From a checkpoint of a small mixture-of-experts model trained on Wikipedia: width 192.
Below are experts of layer 2 (counted from 0) of a mixture-of-experts language model. Rows are named router (the router's row for the expert), gate (a neuron's input weights, with its number), up (a neuron's input weights, with its number) and show model dimensions 0-191. Each number is 128 + 32 x the weight over its row's rms, rounded and kept within 0 to 255. Numbers have three digits each.
Before each expert's rows: a language model's description of what the expert responds to. This comes from a sample of Wikipedia text that the model never trained on.

# expert 6
It responds to: Locative and linking prepositions
router:170096156181076190187099144116108145086092152097083185085121129094147140133153150112129144163122183129148121123121156182136119032124100141166125107144111171107159099115095128116118085071159111140136158189142168126166157116108137122139181134210108136158141130085064119179178115117088157144138107087142125156115108140136095106110125132138137143084144145104144146100096110146088125179149142177116123112156145115110038079140118071070084106094222071201156173139147110107124152123096107072135132117120098135130152104133211130102057124097111141114166128075133132153087096131112102158
gate0:091107142177161033163138110114085114123173065126117185142134192114131177127119133094115132108169089138132140158163171077162154101152115104159169098172158164178080127048127143152106135110093123125161180123156090109100143129146118158106156112152113124112132177165084119082118158158119155116123122149164119109094168179132131108133091114066079109141069138141146051232134156149204137134135117137193140166140104117113107087071055109137133135108137155158105143114147141125100143120138157096094114098138164171169125110185153066127095113125171132089080155084136177136091121146094131078
up0:128160075060108138116115147100169182109156178130153110127048154109134123097136127108027180107107101109131195161120081125083106152114143179128144106086127148152163112203040109093105137144115148038176111125171115100144120153117172103080083113111107090118116143124146120140080117125114151121095136155087132154116092105129131146113124164138113110179173169093043132135147109086070097137128094148148175078151097123173171156164138144168143140165105088145158108113146118142165125155183119088147155114066179068134107075110148080104171110131066128115109121119123133159158127167159104126
gate1:102113124096109116116153161068193156141162101142081176158087121083159153154095126136085165148094133127130178169112137139132155106173141082119116110132220129156138112141132104152182100130144125153114115122126143098135104170118150115154159118118094140132116155151110082085082110123099091193138147163139138146175155113123039185146131095143131139169026090149088155156109097154126150122161079096124162140079105120135095222133105175122142123131143151094061183115165126077119132111129165101097091116126127058069110106155064175133165125071103119078165184112155060098111138121110089132
up1:137113199206088120122140078151076095155139094055161172148105110099099150127163114169110097213135127116115129182146102129144128126093140121115128069099111130121128138159144161124162132120113093130153132114140163101087069123125136195131102145144137127143107148137097177161155127123120080143170144130120108125082126151130094131141118141112129190118067095160126181106163195101081113240110095120150125147133130119118116123146115122149140103124194192122070133171086095088130136059101169148097131120117102177098119146087225112141143114173156082092132061159185169137145065172128127143
gate2:138136151071179129121104163185102123117127085148160169102115155129141170143167152159092174111152133138137156175140081107098158146076107073083108103089127173093109111136107195169186063106139136161141079145110116121165130052073073126119104139140125142092143090124114125095093121164113117126137141049126147080122097117155128076137144144172102057115129123113107081151199135101145131105146157099119164110137137078093088175117083163138105088161205155176118163163119123069152088142151092130085120171097182137140120103103146162105095148058097097215163123177100122169137150136139145108
up2:136158156133128147194118097125184175124111116103127111183127198127103174134123170136110127183182086131112086162144083115160170089095097144134184192114166172089131120127154157116135126137116115103064163161085126094140117122097128080132162143130157073083104101161108218077187076100118117133130069122173118139157146116166140064114108166106094190147143131111131143116106137113148103119173123117097118114183165082100091115183062114106115089084112125098178168124138093130123151074067111171179137205075119147134124123101092110113135143131120151163111107205131116168158148110118173162
gate3:165151115104127116087132115152129143150129079141168155120146098147171178158109039089133171157063114078117092156080082110094111106158148157144141150173098117110071079142085059083132207128109124128088095123081120173220076135082118105165097135119084127091179128141131216174167101098084120125147108106146080127145120071171105143163078174114164149102097119159138131090120164121106132105166147192137104121129104123123093159157098117115146083151163132129075105134155107143165134169172141111115128123089183141153145189126142204089090102124154108110127097158144146104143149178159124153
up3:158147169138149128102152113123134101119095113114080157153096126144099156187130121186115184060103141135131156170066104086120172142126134094144100079117139125131143112130131144131134135143097111147152084122166083099136184085126186065132140128118132138128185174121157123086110129114080126119150073140146123100075171154122209134058158090111068138113076166158140186151103098093123084122137137129122079117109088204152172124155165160120123086143126157077150154137142083172072104111110056117158117112151157102182210092170080095163104100121118188129116075142104108188137092167135176144
gate4:097133127144157162151133134110157056132169181165141097170110065138110127139101165138124135096102044182090120076177159092144138119110111160089173107177179101103171125072143132156090128109127150082190176190127139109108092179080091068168115080124116113113121189111090168172184101101121158099093099126098082164180068136159120138147094086180127181094097168144135137100127115090093129115138144110117172115111113112081113141173104128135181090110157130121107132165105085139134117117145158136196085127122080140145095102103142116082061121172074079089116129129134147104091148095173154130
up4:127164109096071117155118101148110188118086181132131136241134139135081123149154137120157156119139172158151120130102147143139109151140156083107097189150138123129174124095140158124142118171119118156113172124105177071163136196124141146165147111155120138125134128100055120177110145111186128152128140137087175134144106124124145175050121144095136135133105156118105112075087127068107150051106182147139085103094180126135152066094093115142075109102117121173137162112146092106068165082115122150144157121122124107133079214190125162120157133163183142133136174090059152107152155068099070093
gate5:101088117114052150126147149104102171105164165087118125151114091098090080144159106087103124150133116135127139168107103061162137135145143075145166128151173105185170059146162102159171148126116115109163146124159170185127151162180159173134157145144101185128106140172146154168108136144172113132180093134143105062126116152108112111077097078125163089146190144143107166151169163061135089106069133124156097083100098133128153099175149153072122163062137148082136093129137101139143145126141122206155114151140158178138131113150108147160172035138091182082107128170134139131214141120160110145
up5:118063156135103154141133098129099107129131139133126166144022192162172163098143133124129051138151199149136140117142193097169183125126164088150148143168100111142136125079122116096098093116147138078185080158164160096130129144172172141125083094110150120142148138124118102189116116123173159136113160139158151129147071105158095161107064158098121112110140125169154076173117129103117128157055072126144111119113178145113127118146173142124134118080173091158188084155108159093176099115133124130100084078173089168120142137105079115171103121241077128152093099104135152102089090147122098130
gate6:195098097151119029113089136158103097140118149145127151145124173164168124138111113153110120094102132135131147167135035091136086132126061160105054167145148141123122101093134140130144124141143097142116147144141118158134136185131099079169130154092095196131148158125121120104146171160096134116139136114112129085144072049173140189153161166109138175138147109140129091117108085162161113131165196153077083132114137106105106172158120109158122170147127077052143124083116148174159122190165104153091119121063100142046176127090169146068133140054143130151119096112122130096175114116144150181
up6:095142157153103146051098131140151148128145163104057147110085129154113115135140149112145120068101137135136072097132127096137113145074118075128090126137087085113132078109162148138142135100096069164160172136144113118105104202194138171207141141153103170145131145113095122127166185159082139162146154094127149118142116086106139172161142054071105201111137125151164080184120084177161197141150132120135112145126131127125108152161114148075170214142107121142140111064138060073125153144138145092176121184119114097120149189096157163105110178116126136136196090125117167136077131102093111122
gate7:163116184066113104130188107104115121119041133154102127123091074106123150138155144095129145142142095116095068141129178118077096146098127144154126092157113084143148137099175146145108149085093115175081131077144169204178113074075140099133083101116147128052135131151073146093144133195075124161092142140076148138132091104145118102168093131165142165111149148113104089137159190133127107169123123136077145133105117092149103087156118126138197103137124149131100113130075103092102189127172089179118079158053145102138083097217129114097177149134163172158108158094156128116097130105097145101
up7:136245139087113110128100126151188159097131130109211144128128188139140135114104115117088122121144087143078145168131142129139079118135130111154160083093116140108155103057104119163161164146187142125100158119124140133156116155121115117119149134171125083198036137177150091183127113169119117152119135075130152146082091180118063167138157113134157077122105121082168146083120167096109175107117100072139100088111144141140085123099139127112108131168120114125237144125128117166083110088101175058137084120175092122140125118135111140162158108053071149161110110081141105170120126127092147134
gate8:119155157115139102164153139104137078128175108114083177141090079160145095093124134140177110137155083148106182124092152141129133106108081143110156087165102162094143104123110113118093146138145113114148098172132137097136109124097119104196136104158169061109151173168129193130124154128165185137193133123106147111108059078135167118180144138166140151131124163114102100109127098162132172184137110125108216153134155130139144075178116164147163077169158096093102103125115142138124154132148092155183100155118118051175140112145160156088093092152106136127115149093121168083078106076000167143
up8:129136091143154138129160159092142181111141134131105153068171120082123106125140108166155094113080132108116074121122156176170101105119130090132121090081164191071121098086118161110123125103093181066127089197076132119169081140138089110117090109115067109107121074169156077124171122111150142103110129110160102133146166051160167151167114101114146072086176123110118157117139142187134133107178126149141135076137204116116196103153100155114106123102099120120120132120112117190143082157097150063110178090081139075117085146089074111102116175098142180096191093126098165101108098172111088103
gate9:153134165111093079070127122157184098094137130121146144085152157108150149089155201183133127066117185110159177137101066126127114112153094141142109170113119110102137166143100158143076085103175100086155113121099145141123157173103066164132061109115138115161103145121034081116103177096167126159160135112146127161147149102130139159134132133081127141190084169118141103116116110118121089073157166129107182082152119152045112134177182106182125172107148099125144107089164131121115140155166129128081100113144111176165147124121142109189093135099125168118106148064145133108170155136122010132
up9:061155098145152129172174103136083115120149136119148159156114111134145119151189167090119135077186149112138125152106189159134109133123158053191152127215109070147094123085149162116160147175099140158071111152142142118148072169162204131143128108112101117095125145115191121173174152116172143151162116143196189126097189164072123113127135146170191115143158121129126146133156100148148063141114139130127131120153100103112125175099120120138188191160102136050126115136090095122123185087106097172133190178126120169062164103110128136108116130119171109093094132145168143132138194122129146099
gate10:104137091111117148115074138169108112133106215136130133126193096162143151218119087121164090109132145094122101156161104087113100135087171144107180116114106087094116143239147102054143186115061169148120076122114115144139143144146094114069146140156097129096141137166167145103129168131093164107089181152159135148096172096156132119082150140102142139157143099108192137128146088090130167155112148124087144126095201105095127050131125147086109108152197196131125139153100146215153135093136186124127100128156138196177107152131107167149141143108092134101133099159121145142121096141114113093
up10:149151137072065121134099122158123161104153138140215093160133099164140231145135156086124075115168117128097171128179128111144101183144116131116137144196127157130130123167107166134094142138147128138122120127163134182128175071080121167153107134094130173166170122117146164123091120132134115183128151180138127098068087107123113088122164183153073143099167135097103125159126112165102057104148150161080087098142061087122147099148139150138146117120115178129137127103065133151119122133121195131159065069110175166141127141100129121041156170138110140129158159061136058165186139134147177143
gate11:152166070149105117121149134140167158118120116096168104105140106123147161137151093118127097163107176154122137077147113152135139152133132183142160145113188167114195134164077132081113161126134066111143164127128103104134096098156147154179171207117056164099102091082129136121113064110150158114134094101127104119179189088143088109135112120128150132105071085073121144102089178161145152133133189186139164090134148089171135126084141099155086135108153144058121136143083117170155130113095100127153118143149084121067199091056130114141172161124104161131101143108125101012146169154109074111
up11:102167047104091119203110165160165115174205051071185101081132176139129134153125106144111151146146139182153151136065154138141138118069116149142165150136140149103085108102128105099161140113092177104119095125148127142110122168105142143141113057085145128089138133157098130094165167106000118102093115123148133090130139128129156141158161149124139097140166119119089153094138164153153138118148111121151120159070180175096124130078134152085139120114132093136103177141211101149129218121121181151115128124145124145158137148154129126039150105123197090129160119115113150120111136090106100100
gate12:155178141175119106124107167163082146102109161090157121104139131106118117114076094147078111138184118127063154095166109147098174116158112121130154078171133118101115128098141113110140155125122133122155163126160126152182138096121148099105156120071142122144144107110148143120082097208086060143102139077084166107102129127153104191154165090138158127102097133086093120123069136121115131127131160050083105117211099138151137202116142125131141125118108140169114142151115126129142027108170117118152138152072082173087086110205142134150165246117077106188134131092133137164101113074165125134
up12:117145119102166139221156170098177153132173081162085132164091136138135183158187125104132136100121131115065113107135177067151086100083130104098094117124103095144095132151161154132208165123149132086098090125162108119094060198134119109152137150149127091168153157177165067142192136140124146090092120118128129152142120110132188152094140142133105097151143129106164163114109061104021113091108169131166136130144149139111123108112162128104109159122076131105147130113181107108175187136123110155116104158122167097233128091132108105096145127168171186138116102178143129134126148100136170075
gate13:123142152038144116172169167172073099157143164154128079154183145132114131120184070137102120143087083086174102155108188154135143144171151145097095122142110147145166130141066136138141209110139071145091086173126038139134067075096161057182134090121132129062163093123133103145129111105055130146180093187120094138101147195123117122138117094142130126103118142129172136134096121112121143115108142065131153101097173162106118122167131150150167131139133077101140119119144100100089142116118108115097143083148130060089153178132166101150121106119089120109147120035139095072110151106126135120
up13:158059095205117100168147103221123139140114159133139087115135149134136135125140134141133137166095151131169159082144111138139093152140110109099145126108195125108108107089184150226059112101151109083148150124132084101048152115105111145145178130105181120122103063122152109122141125130144111124108111126131152144157103107156073113120189125071132150129128119168175132134154136093159154117236164178194106121204166125065118132155141159136116175156056138156157130150086110131158140147073171171157131090159117152128203113122133144119136099139160108180119139130102144077117179128096111107
gate14:158096114107208121113116107163147137126174139174173091161134153097137129185122107054159148093129137106102183111159129099107115119123062128137138135182113137093085097163129189106154137178098115099147110152086099157203084172072152182081115114125092129206157124134195126137120164112107156115082105129144085138131092134084182104159150111098120135188028118111125155073137092114144164178140113122132129179110104120146090100183160072116115093160091170164140127144165116082116139094150170130147133128147093092099112177167128112090124099151129167145129108165123120146156105083151149037
up14:128109162126157117134160088116112125136192144102200160195126175171118185114182145133119146104096138112194102145166126145122126133146148126147161157104141139123168095129071177102126121222210225192109138145149121163120155097029120148087146101146084115159126155159140097109139170146085125138181102081146092106140104130126161154137097186124142144171091135157137166149130124131128152115179153068078116091121131116130091141222124102144129177123148090122142189091106117050112139165119094082093116156118100125105110120072169157085145105164149107124170118133127153146128137159153111118
gate15:098160133172118061152146097150112119100053118103129083161124115170135056121142089117163112117212137115139071158131141091100151101085134168134138112105130154140116103118103146098156112145141120121085126171132118150101100136089087178105097123151152118116137152103085067168171063114116102075138159127192189145108157222080130132137123143187097126099134123111073072184082163149114102091127155111140093098092127140135147181155069121138147078148135147169147111098115154141181185121106234176135162149105115088114114120168089118102114097150136175125160076133092079131100137110096173137
up15:142180110105167099080080111136164097143130106099099118143160185117109093155090170136128092055078158114103118136138122167100103124127182125156144103137190149126157108101153184150140088130130166145151125133138181146077157113145131107075160115133123139133173152085133210137125136050115138151147093107091157132216147138077128124124086115111120149146216098172132134154109166104148095128118195157153152137141155154141075154109180145176123174152103091120086176150159135165178126130136179067121142136173180075054100109089098070148088135133151133119149202101127151162162124098128091102
gate16:103104094110071142137103120081129047130146185121100107107107193153138149111111144141148102137055095088086141108128153064172136106078113126148186126109115063136156169163158133186126141130138118136197121165108112100094156172099117086141154064112116079120122134136139145143092163166134134129172110142082146113172131116147159169073169087160142157102158143119077163169194100151150148112184082110130133092073159126152101096108117116105041126131084080100119158199101164150118129055121153131124136164148108098149155138139140077139163125177136128172150134167135101161142133100058207106
up16:140172105156099139084121108112129111139199207152129121120126110141095123192145136149178118094187131170119096107116092111150079135150135128118134108156140115179068147140172148087118132175113125136118143160111133138173139110222084088136101125141177129147136125144097163121120170119101141085080139120126095094127161140161161089133114124132078136140105159155117138174081157146109109083148135117128145232122070210126119093120122144128154143171119106163104090094149104219194110161087042119114072118143168088057150074156084122110123183133157173109102099109176100174134128098155139138